Weights of a small mixture-of-experts language model, trained from scratch on English Wikipedia: 2 picks a token, 5781 steps.
Below are experts of layer 5 (counted from 0) of a mixture-of-experts language model. Rows are named router (the router's row for the expert), gate (a neuron's input weights, with its number), up (a neuron's input weights, with its number) and show model dimensions 0-191. Each number is 500 + 25 x the weight over its row's rms, rounded and kept within 0 to 999. Numbers have three digits each.
After each expert's rows: "mostly gets" lists some tokens that are sent to it at least half of the time; "gets" lists some tokens that make up at least twice as much of what it gets as of all text. This comes from a sample of Wikipedia text that the model never trained on. Tokens count by the router's weight.

# expert 11
router:498478469516518528488479529526504471501501511511549510504499471483513494514497467470481498509486524504543512500541477494490464508477506483512437545506509454525485526478479481510528511537476522527509482512459528479477508473515496513468555498503512513535534458514493447537490502482477504555522480517528518502470569503524479477531543453504492532516512501450488470449500482546517464543518500511505459513483516476518513475465467499550511485497486498481497505489476467463483483544477478511521474533500483503433491496454507498530473521503516527498513512537503525486484509500472533479
gate8:502473533510477495490453438459504505477513531470453509517526471477477498465513502506500518522515517516498506510500522464474506454504502441543501508522513471570544520466520511514505506508478543527535509493492477470489476487474502517503501543480497525521497497493529591552465509537534517513502474517525504525491497480461521487471522509495518530506507518497518485473467496534526503531517492500499524488492495521544534476512465491499490523522545445494466480490447505533488500509507498530502492450480489462517535469497507512473493468487525470524486482493484477471455502529473529502
up8:499507484465501494526456455547530522493515473513455506497464512480486509557560515468548481476550522469527537453499484526466504469532472496519568518510483508518510497487531479496483501511534479492520484442489510479484521474483525524549522484513483474492457473544514525488450494504466530444505533480481482468542490486520513508536534493529470501495499512463467522518534503496511507538481523504494494523481493504522498508564523533524508481502512513493485511484527499497505536479492487487500488474484507483497511514466524505512462513510491470515513513513466467459513516457450509494
gate9:518448493498504507495495482489514497480478521516534503519539547496471527483487517494492496543532493452493529482491517539464490513471456527497484511493493449477519527495485487505514536513480498471480473492447438549503502519480470477484553490445481492488515463470493463541549498513513515515510519524474531481522540480467509496505538455471525550521465487496472529496496519551473483541500520488486523489514462489510528479510516478511498496488458480492538503508497483458485495509550555511516503503521483519480499523514471483523436554501522540542489492481524490515489507505501491497
up9:461487491538481503468494516488480577510470493509516510502484484540514488482531490495505489513500501503519503519541561466514494495495489541518489496486460491453468515496471473476493523495536465478490524498494506480531454459550503470514512541464518502550526436512549487457537492540480550481464500486507502494526480502479471478510504450504521533484493513528568476477480497496504468484507517530522532524474511504504498472474543496493499511534531542488480470532509493495459482495503487496486517518482480497511480518506503543485458503528524495457534492469495486487512442483480473512
mostly gets: "\n", "===", "==", "====", " ===", ".7"
gets: "\n", "==", "===", " 1", "|", " 2"

# expert 6
router:533483466463522461537469543522484493522521543475489465508448466465463533535537493499495522530463521504510484483514464491499449533483498513509495486481485537469532518474459512489508452505495499487520487452518526479513505511461527478521501518505462486535557509528535518492484526487534460518540472492503467507500483498525514486497468520492540547467471486473508503482499495522494484507517522454484542502518472500500517532477501484479472529512520474511487500518481473522521505488492502522488523499451499499471429476524468472548491489536533506459452497484513522521510501482527509536
gate0:539512533488527477503483494501516425486495487536496492495480502528490452526480504499454528469489529514504516524504491523451557515472489512521523530513483492493530518496502491498463482490479530555520493502527544470532487509530495477553474545525512548453523471510495514475510500534484476534493537517484490536515489494453448447502500500493489483502464480472512488530542456518514478505486501530522537487486492488540483466503532505490464492489499475478558498517499490484447505523469480495518550518524494493498455531500465465492526512477512479522504530465521461492516499520485525496
up0:503539512475466500501506522462481488533472498491475531538527572527520508517531499495495493484490494473494483562498453503489531483527511490522476523505511490535480500490511441534490466473498410501487488499501496489522532517546495522534544487531507494514473514493464478458477492541512542482487452487499490496461518471526494525492553523494500527524527493512522468471494486478478489539513509530461487479519519505501509475529462463506495528534515482489503487502500470493486502487506486491511516539507547502493465532476468508544466462496516441528496473524494521477486472545524513510
gate1:505498513531486457526483470520483525495483497488472499466478516485447490514510486534531536510540483505494507517498523497519512504491507559475523513458496471477495496495486455444496499519490457477490464482522536449529467532547516497477504507502477470514508494537550522511505477519501449525541475492501514476534493486512451506502477499512471523515501493532490508492506479526488500498466519495501511463462475532530445506513469496514491511543489508567508501543495479513526524445461499499507521540515517510473480506485469535523509530487525472511462528529528493555474463499535537462
up1:481493510511443485494498495509499507507530464500496487518521510500496503454493464497473473514490499464512536512519530506468545529513467520520559497541477527482560489496520491520469494492500473484533523538503490513516503503519485471491476496467511534511474458464523493519470536482487496516515555497522474482496459511492562510552490487479526551490445535501505506488473501476531491460509488483500489503526527432466480516517488525455522486475493504561512487494468524480515505535515466491522493513526496473517452476484491500466523487496503493434489512499506539450498508538479533529
mostly gets: "),", "a,", "\",", "i,", " South", " south"
gets: ",", " and", "\"", ")", "),", "s,"

# expert 10
router:482459493507520454534473503522447544543503496494527506464493453488537504513510477439513529506486528478518483488495463477531487537546437489490470513505487477516485511446488477498549488478462496513498452497473530483518542495484541461529495510469510506533495522460501492524528530475514485532517517472500488501468539519471489542499545546494516511565476467462505492514511518504502487559522509482508509525507511497502547512477487491492469516528522494497475480482477511507509493480468491509481485519519443461497511509500505479464540514524507468491490534502482544504505516477527477500
gate0:514486475513531506483458499517452483515521479513488491534542476504527510440475543498486559487499499511524510511481512502511524500470442460532539484503528487531493478491541479487484499508506505516461483513501500479480511534498530481472447525463501495536509462496545507522479481501528482503497503491499525551493498520470506512504536473512513475492532521544508455460504546483519438485493467455531526509497544495487531521497493499525517429501440509499511477492462497485527494518479492496502545484499517497474496500540533494477545525494485513445518508510482510496524521470467517457
up0:519512454526473505525465502500523471457485497513448446507492479509514492524506539541469544462477491521525496500491499512514481489490488486507468494490495501497494494472508455491528463491462548504520460498494502509497524483470517494476506516505516510496516502517458503477485529519522471532490543526469571493479512517484531533542516515508474478508591501494496492540531537529509469459439496499519515508440485509521498506507503489524528492487525503460497476505463530495492448470519494484507492507520486478495522461504534525521497533507521448503463570522501479522487522488484513518
gate1:453515453524485517511514518530465540475509491498496529485534486507524487522499487471515498460465500498512469546510504462478470502540478538456520439468487497514476504525494450486481494496493496508469471453493535496484517484486495496522518498506473495522519472480488549493486496496470492481521516448464469482558501519485521500543503537495485528523516502492499489483547468490498540538514494523532503477524502491514468510513472500495508508552509552531472473499524534513548529481430481483495506491528522527491515482508468494513489530485595501473500510463513483470510517495505516480
up1:511503500499488523506508482473550478581512501497484508494471533534516578507466531531474490516493494492503500517471515507481552495451525467509512484515521502507482489473532503495481523487473602519517544497466500527453505463482510493498498493548463500476500477534509518527501475526515531495505548524510494497537476500472466458474475539516511527485473514552484517510500471488493478495508484526496488520512520468475511506467467493513492454475501465519512539515480519497426484507479534484496499443511490525506499470518529465485486500491511522506511505501480488502467504537497492474
mostly gets: " after", " when", " became", " during", " before", " made"
gets: " of", " for", " on", " by", " with", " to"

# expert 5
router:511483498488508460533480538519480514547529519494482483496476467482536476499507459466495495536526534473514521454489479509458483513501519496439501484484509501478496507491516508530504428540474522490517507496504503423529516521466522504477529476506473552546528503501513469505484486523544518519523518489530492524470502470535468476487554497461501487518486500469477471469537512527486523519505455539457502507522547513488528501481514482524503527524484472520491498487510489481477512483492476504518528486497487504496493497484453470490475483495549532491446490483448521509524493536476521546
gate8:479476487488517466470505537484504493513489505499474492482502479484497524494486544445517493505497537532487506491508478537481515458500527453511500495528543521474518466470461550482482473488492529465519509497521483515530495514491528487532471540434521489513459506504472550496508503567445512515536466514505485490523483504492509512503549546478524510477556480490446470512495518523514494527472519497493538494513508555493510492492458551490487466527456495491516502516460542521466461535495473506477502538512463490519466479476491505488511512494516506475497462496460538532527503497505487501
up8:505501509477511500473483528497490512519545475486539501478469534565494437495525537500520503511499470454509488480496509508539470476515472461484537462450455531532509533532476471520502495492496505495495467485478490485467521478484494511518496497523536464525522464494488471476482541499520512513514491515486481551483506557539505514464517503525498505506491518466521487468484480478519463508550505521489531494453524469526534455510510453515461495515494483532507524499521496512509524457461533493503483451514538527537473496492528487467481518511488508483474527526484493505506511485523574476
gate9:533540515480494479517475474526488492480519493511496527465524525486499459525489528481526486549541487506495518511477519529489498584438519492481487448478461510493452526531492468434497464508504510524466477505464470447486506475515466518479546503513488507479519544496457502546467493514518515498523511467511524500499512503530507515489473485498460494506515461503480482522562516501494472501518519523474546513492475491514513511491518522525493464489473469481510491530479492539462500527503526546475474484496515528491557455500509468527502526519499467522528490514478508487520490486533510508
up9:470466472498495487490508494465504439514461473490516562522483455509537506510510515496501521516518469508487535496516461467486509475492538518486537499528485448540473545508514501526508512499488508474510477499473496513524490485484496446519505475494449449503472478529538492489476486508477520524518456510468497484546522504544500500515524523495494516498535495508490488493564484540524489540480527499492499446469497477492556446459483469561529454494495504509505492499496505531498530530538499459455472526493514470510513471493515511486509503515489501546483528506489466508523465493518482524
mostly gets: "|", " |", " by:", ");", " Born:", " (age"
gets: " |", "|", "-", ":", ";", " –"

# expert 3
router:492507475474509493542517522539508488523544548510494483480507477510475502475497524502509493500490519537485538488529500505487515455508505531509480484495465487486520518468494456498519456459471517505483486487451513492471496514527540511469482502490462556482541487524504501500444541489510454502493550480476478517435526514507537505516456526496452500476459510512477509464539499529522534495515497505503489559461550445507506555480493523477479479497510497461456499484479506502503502507484494492475523502529550479523484545501514524510484491504541471456519537481485482512493519521473510515
gate9:506562444533526545475539533516478520532512514530539457519486497502553486457549492508520480544538482530485525467502473506511519498484538478474465457553493522499465489465478498492526523471464510492483515507561499449492476513525503507529490488515497521483471497516437504479529498509487533475522473463509491516462502512498503549479490531489510506519503455502519479503540476472474505473468480502503538524483477478512489532518509513517455499504493475514497540476461509493467550462502486493511478510508506504526508477513515475462496489517532503467474510541478492511483513495482508543
up9:500497532530533523491494532527552502497502531542499470487461537505543510535510511474464496481476501509484504464524490500509469467497514480480475474516464485517503505424519501533532508469537527516480514502486494514487477474477490484518503502480495492509526500497467466527529539534486499458493482503493514507554517474450529533463473499538479501494477487520465476473503522489462482527510508509479507477495500474490532538543530467503522529538502492462504501491498466500473482538513503510490530535494508498516491541483527555486486542466449532498504534500473541508516538434465450486
gate10:494490507508527487519486540524507520542488506481437509500500516513507494527510523502448476430486513523481485523496462523514520482544476527464527505469514510529463489520543536463506511472498491499482505510506506492457515532509476476452503483446489523524507461523476504499513524518499501538539499531472548493519477482510515520482481500490511492516486497508458490450483550565511531472499475512496504479480544474489486526474498529529484508510485527520452489475507497490534483524479509493506501471543497509487560482448508482539472472542535503460477529522495484499515529469547469502
up10:452499505495471505485488517490489500481514507487499490496491474509489538502534516494504484538552494489553495499462500492523470503484504451493482453468510445527444483527514499527490527505501482502503481507513470525494503524486491511519497473539516484489520434499526448465493471497481494504509473506503519489499512506478472491495497533469517479492538435561499531525501531518483496510519521506535537478497494499474493462496455474511492487573532506521487521491531551506525504495576485502513518482528484478443496492475556487470460491544541511489462484507489522480479515525540489508
mostly gets: " he", " He", " she", " May", " April", " August"
gets: "-", " he", " He", " she", " May", " was"

# expert 4
router:517424488466536456540510529560488514518508479512465436454493467477519502516524509514519499565493533473544533471517517478503492505516516516454521480502505469501544474465521494507520459526518520473479484515496561464471499506486538469480525483486463499480515481480488515534534497499499477500556518508467460516487505510486532438522550521498477520489500522465526487476493498522485491458523472501492536512513551504523530500491487490514447500519514494485514498482511487519514467495462512505496496480508479465495504453487507500473491512500535531499477506512484514496483471478506478535
gate0:491490482527480498481530496496447484494519519539468501475477518553538502468509522526506492505478469461520517495505550483478507494537491482477500490540476480476508483506478525525489473526464526473523483517502475471483530466523510476513536505520499510459467521511512533537517496467488518497475501508470479532483495504511486442509468512540536486482484500486487543506482501521512511510470456528511513536549488501475518515526497537528487515499514538489486524527481489498517461526491484515527463466496494448460517563470555467461510503508548524482535489462465519489524486440464538493
up0:487467493518484450528466492478533474525500487520452474514493496529512531505511521488533499530533508504513492483539500496520496515498481496484537468496523487509529480504495487509486519460503497551495460539486539463475475479521479539474483478501454475504514543470511519513499520456489499466476490525497522511544505498491459503478526548525511461456498539498503536541503499504475476457461484470537497495494567469485498500486491489504470500536499525501511523493531475516502519509519421450463539498510514492457513528470481494458512518512489468500543541470508532508467518487477542495
gate1:502480461478507536519565467446483498510537499484501479516483489495496504464504463522506464497512529487495540523504508510506529495492501512529456509481501510523513466500502466472530503524513486498443519520524493484468521482466488427496477498551506499545552454516508479513497488552488488495492492474474504505487480553503503473532512510472452463478492496501493454504463490530485508514494505522498516520545506531513519491484543433528494484540476535458517499488502502515480481503506550480494500504551507526479466445500498479515491530488537469522488508538504507491470528478517502555
up1:534522508495503495523487496483504501537488489497499492499486467489491505502493522540478524491454550505459494507498501513452505501534478548473455449472502524551521473513496505450510478469535508490468500520544500467514479481475506469474470541508556519467514483519561529491486512505518481470505493494544525478507509511501517527440485539493435501479505515478496531499509497548488537496525530484460541470501477497517528524495498498497476510496485492482513503517520447497489489468515503504530517438530500569473511475502504459515464525490518499504554471482471497473538507506508506527
mostly gets: " at", " in", "″N", "In", " Country:", " Genus:"
gets: " in", " |", " of", " at", " and", " the"

# expert 1
router:508500504526531493494459532532539512506546528491511493480497491512488552520528460478527522501500485465550553476468538485518468544483535555490487526466469500491529511503484482535530471483474504495487513481516529473515521536499558484510522491477506508557498500468484480510459528469490468494515550465509461493451511501531424455493505494505488521515535461512509510525488467509454511472523499455475504512514495475514527466501526511496513490505488487448516491467501519487519522508494513488512490504502525453514515502488466461508485522489497501510481458521481468507456467524477525526
gate0:491504474530496502476480521488520518479545481495555493458490524484515437460552518474527505534470511500523508495479495474460505458493513484482492506490467451506511503470530481492537509520513524535448526522488546535480513445533508552530516543524475513457492465470497484530448447534470505469505509499484490537517515514475431469545486499479491516486513510503450520501494490516479548520503524492526492494518521512507523489496544517506522494505515517489487483474505469500492506487499482492495508528488560473498483526502490497498510537535543482470481525496492515477472509496468528465
up0:479520464487476531500441485502486515480488531488460507502483530530495476538496520499492551521534534498519527469505511522501460501510503478482481538522464528493515490492472473461514530509502549498503493506472492489480497487465506529501548467543490521507459455523476542515482490487536506503475469498488479496537480493487508481559482503533503496491562508463514500515531453474497533507525502502486512514440492471473544483502521450516524500500506479529463478504467531506519483499522466538533487499490516499514522527516451508448458474511523508509498499524488532471525578522503502481
gate1:527515502548486449533478455460497471492507498503491466501512526464500539513504506508487464527476529505511506481499466532529520501506496511504476534459460470488526559483510508533470459470502503485498480507494496475517513502469518474461497507469501509457522524481524514471511525471514520485489526490509476508487509533485480501505530502464482484534528532551494491469515483484461493484458500493497552506470470484506459541547558489501497525538522486523452496487547503468497511506474472465489533552490532496498453498528453490458488547507504495476476492512552494530519476540511485518
up1:525515524466484495506460514518499516474545477511451470529519482480502501565455527502524511535515483463515538478404528492506517509488532491493476493497495490518527466514527441496508536495538490465505480495461471501456475510464513495542487511488473518515496481518506473517511532521481509472497523486463471571506480542474496497537488495527497503532544475530506509517471477466488487494509505556465551519503491519513499512518502495480501520500471514471512499567517467505506503491531509482485548497485473483526477502493508519506510512492480508451460469488465506503534473478517503493
mostly gets: "s.", "es.", "\".", " World", ".\"", "ed."
gets: ".", "s.", ").", "es.", "a.", "ed."

# expert 0
router:514482450487493463528508525525472505520518489478473474496475530452511523505532493442538510516441548517492472481556505485497477496523532516459476494507459464492493528469487509515485470459487498453535506521449530506518529506485490454440504511498465493538515510509535496480479515438506457509525511465519436505468509519511496487489512517496469513474496507501527481529511509496503527479528513525507527543506557493515535521474469475538464493505507490508497474490511500482518504492508479500503505491489522459503477482474502485483548530538496524494493527515492510526512475487519540562
gate0:493538542485538548520517504529467498448509495513469539491538480512495498508503473511487474536558504498519508522476511479492529539517519501469506488470488424491482513453496546533491475511523482476501562510478487516489491516512495475481475516498474524465492514493513498475509495514507460474510470525531508517517492532454483523473503530487532572502490481535490526483474508472493508471510520486463500517513508480495504485420483478515521502560477528488487460502501505472546485484473465483556481485477491507529503482480517456516547519498506488510558486516503524472496503508522511504
up0:502494473494536515512490488500513482515498521489490510467488499490457533496535521533513522477507513500514522514481525520536508492542471520502505497512477494502512470504498513538517520513585499491497505510509469483457491527448521493477556480471512508457552519487511469472537496519501523498534464511492496486537515491503529518477496571508521535477521478516540535562500528523506491506478463521500534505509509468466472532477505516507454483521461532441521469487463475478490502504470518490492487514505445494448489522486467431511515474492471494467498502473513473452499501519472509528
gate1:479498466524507474466502523527477523531490519550457493532516507446480485484531503481464497498507495481524517507531493525573523520481531518496479552516485513528484494468470529476496515446500488524529533510471442488515521469512475490501522470469537483510504532491478468495508492511505496508528521512511458541439539483490533509510483482508498490494458504466521457492482484495531507506515516545500515541464486488512466497514524468534490508520486484517525453515496481483529492468483455479521550459508501501545474493497493439491500475485509504480500538529482532486515536555485514499
up1:463501486536530511490458525561494516498515488494504508489483476492506495515494473506516449487485495499522512494462541462505483488499502560513458543510524497501517483475496481531536506473471492528514512525566466491496502502507498504494493506495491526479511553495526472503480503482493480502505507515491502451514488487537532544521459476509496515516503555462491507507509452475528535528517489437454503508535549474461489499457527495558526535490498484491472521481465477510513538517495478520482508505525501452480502511489488540535487453524475480464465539479480548485538471515512485519
mostly gets: " been", " but", " has", " are", " have", " was"
gets: " was", " and", " is", " as", " were", ","

# expert 2
router:494453499479440547475496514508528526514519512507500490498500503503493505532510489473509499522466474482485529486458491505458521483535448520469451481534487498507539525452479499543523503526502531472492492519520495486489516552500506502521527527496469516505520503505461490496502511479500481538532496519492505501470473499535438475568470549484498481514511454492479508519514510527432492519506478498474518524483487498535528511486477493477534512521515455510501476516487481487506528536471517488524546451481472494507499451477510573519459489481494519477546515513466523477489510474529521505
gate9:510551527495482527444495508526531513465487517515505516511500462495546492514529485476494504477480490521505509477511533505491530485495499503487440477487522512504524494496503488515505460527460504541492536452461512475514472498518517498571514477483534507491517568524488531482493511526535533492476525477508509518507493475465462552498497520560498490492511495494460522502494539494523475469490505516516509532463502470505515516507466479514463427502507496485477499497491488566502458498488478479540524483571492473539467475495470506500496499512476488509471493518517474499506479559492531476
up9:476524542439488504505442496467507514506538490470516521480542518525512460521529476462536527492543512512497512493509485512519456466480447519548512497478478469497450462478571510520467513489548515484501487495546511497509513498549506513513531468521521514487500460506490482495480487461469443499507506472499458483506522527494509509466528489519484521526508468541497516533482497492553477524503447539502516492479499482500497482496531534503479479516486530483503521507492531487473523538500523460469542495504473493441499481458516497522492489514533505508488529473478484523489498539502502510
gate10:468504501507478516468495480518487519502487479498462478487504534505473482502486480497521436471466479497525529508470513506527536546531494488556465498467479541500524530499509522522508458497510478516494518489476497507476532474469485509511482527503513498529531488532452497507504542538515477435500500547521519524474459501497521501523515545462523483551511552527474507499463535487473499490470480498527518507459457506463511455519481496542513514555514491495526533511506488494493478515492486442474482498505532478490520491503512498485506571484506519466526472484462548494496530519459517496
up10:531552516493495501476531502501505498485501481486520446531499450506553488413492512518487458496508471488494470466479508460482525507506496497517486529504466527544467537481531497549486484520534501495519524499531512539493495518530525497526518467505493500490514484507563491447511489474502510481490497451531514505433493487557505501506507470508480487502468537517537519525516483491495560472542501492505524517513492463482484510475519498505494516497483513516515492469507472500446548492462505495533502556492454468502488504473477505514531447528497480478498482505501496527532506514524500529
mostly gets: " ", " h", " Th", "----", "==See", " th"
gets: " ", " 0", " Th", " —", " st", " Total"

# expert 12
router:560520498465537477519472519506472505533515496505475463512501516459462503520561496510525513562496506488532496494473527523483465546511533530432463495502480476477491544486504511497535515481488476495498472496476541492526537507489506495458516507469485529514530482532515480508484501503494478495502544427494476473475546478503498519472509526487507489533475522506512528512495469494478515475510471459533525518528503514518534511474482493487469459529512498487537518511486500445548542508497479499465500525508492442489473486470484550512506509517509489491488494537457523487497465522484472525
gate9:498471520502482479525546501501460540486447482533452491497519540536513483473513510457504460541487520470482505509495496483474542496508504523445508548449482513530570504499509518516500480516494535506496470504497484510471516484514500501475494454490497458506530503491475491495530466536513487481533505501467528539542502492453486485503497484496469477518529455516495462517534496530515539481464525563484515526500473505486529468518517431496502532467496498515493475538492471502479465499500470488483517541515543515486517503491520526485537529476527487531511456490523466492467496490498491493
up9:541499488512505537527479462507500510522481487521525500502488513502503500532523481530492521507493496422543493466499486456476489540523524488516515507496543501520531518506524528527484506497483496458497536515518518469468541464523490495494500477490507492527496489494470548453466510499502517503489509493481486519547467484505480475485555500485514519511477480504510515477460496493478524501480485486465587515513469452509511437455488498472503459491506492490523498494508550497510465501479479475464525533546550555464486508474494491480520484539483505490503498479522543455522498467522546512
gate10:488495448495520500480490525484494484531535492494494518545534525512509431484487496511534479529480475478499484508545536463467495504543494495506566486514483449487525477532501527491515537525542509507472479543517541500473494468550468486535452512488465551473517493496496513484481509483525530509531506471470497509463462513490438502495525541482492454489486541512488455461520496482474536492536513504482522532484523466496500491477481509529511446531495554497485495471499520529494463503444503487543486474511495486500526489499505521488503482505511519506503515506496534485492505523458497514
up10:509493504490520522496503508492477498509508505474497500481508506512466556529529512526490486479533520488492462501496488507469449463510481490497466527471514480516455533522517445487457497518458548486522559501542473488511471517473516500484541541496514470508474490485521468534530494488503489478549516536483532501530490530455531473468450460525528527441486484517509458490515470518513484481447487499507504501514540513503470488496509536528507519489505522500513507477490482478519535513547499512495502499471519526478461534491510518479524462455498482479523529528487500518497456515576514530
mostly gets: " the", " a", " his", " The", " an", " their"
gets: " the", " a", " The", " his", "'s", " an"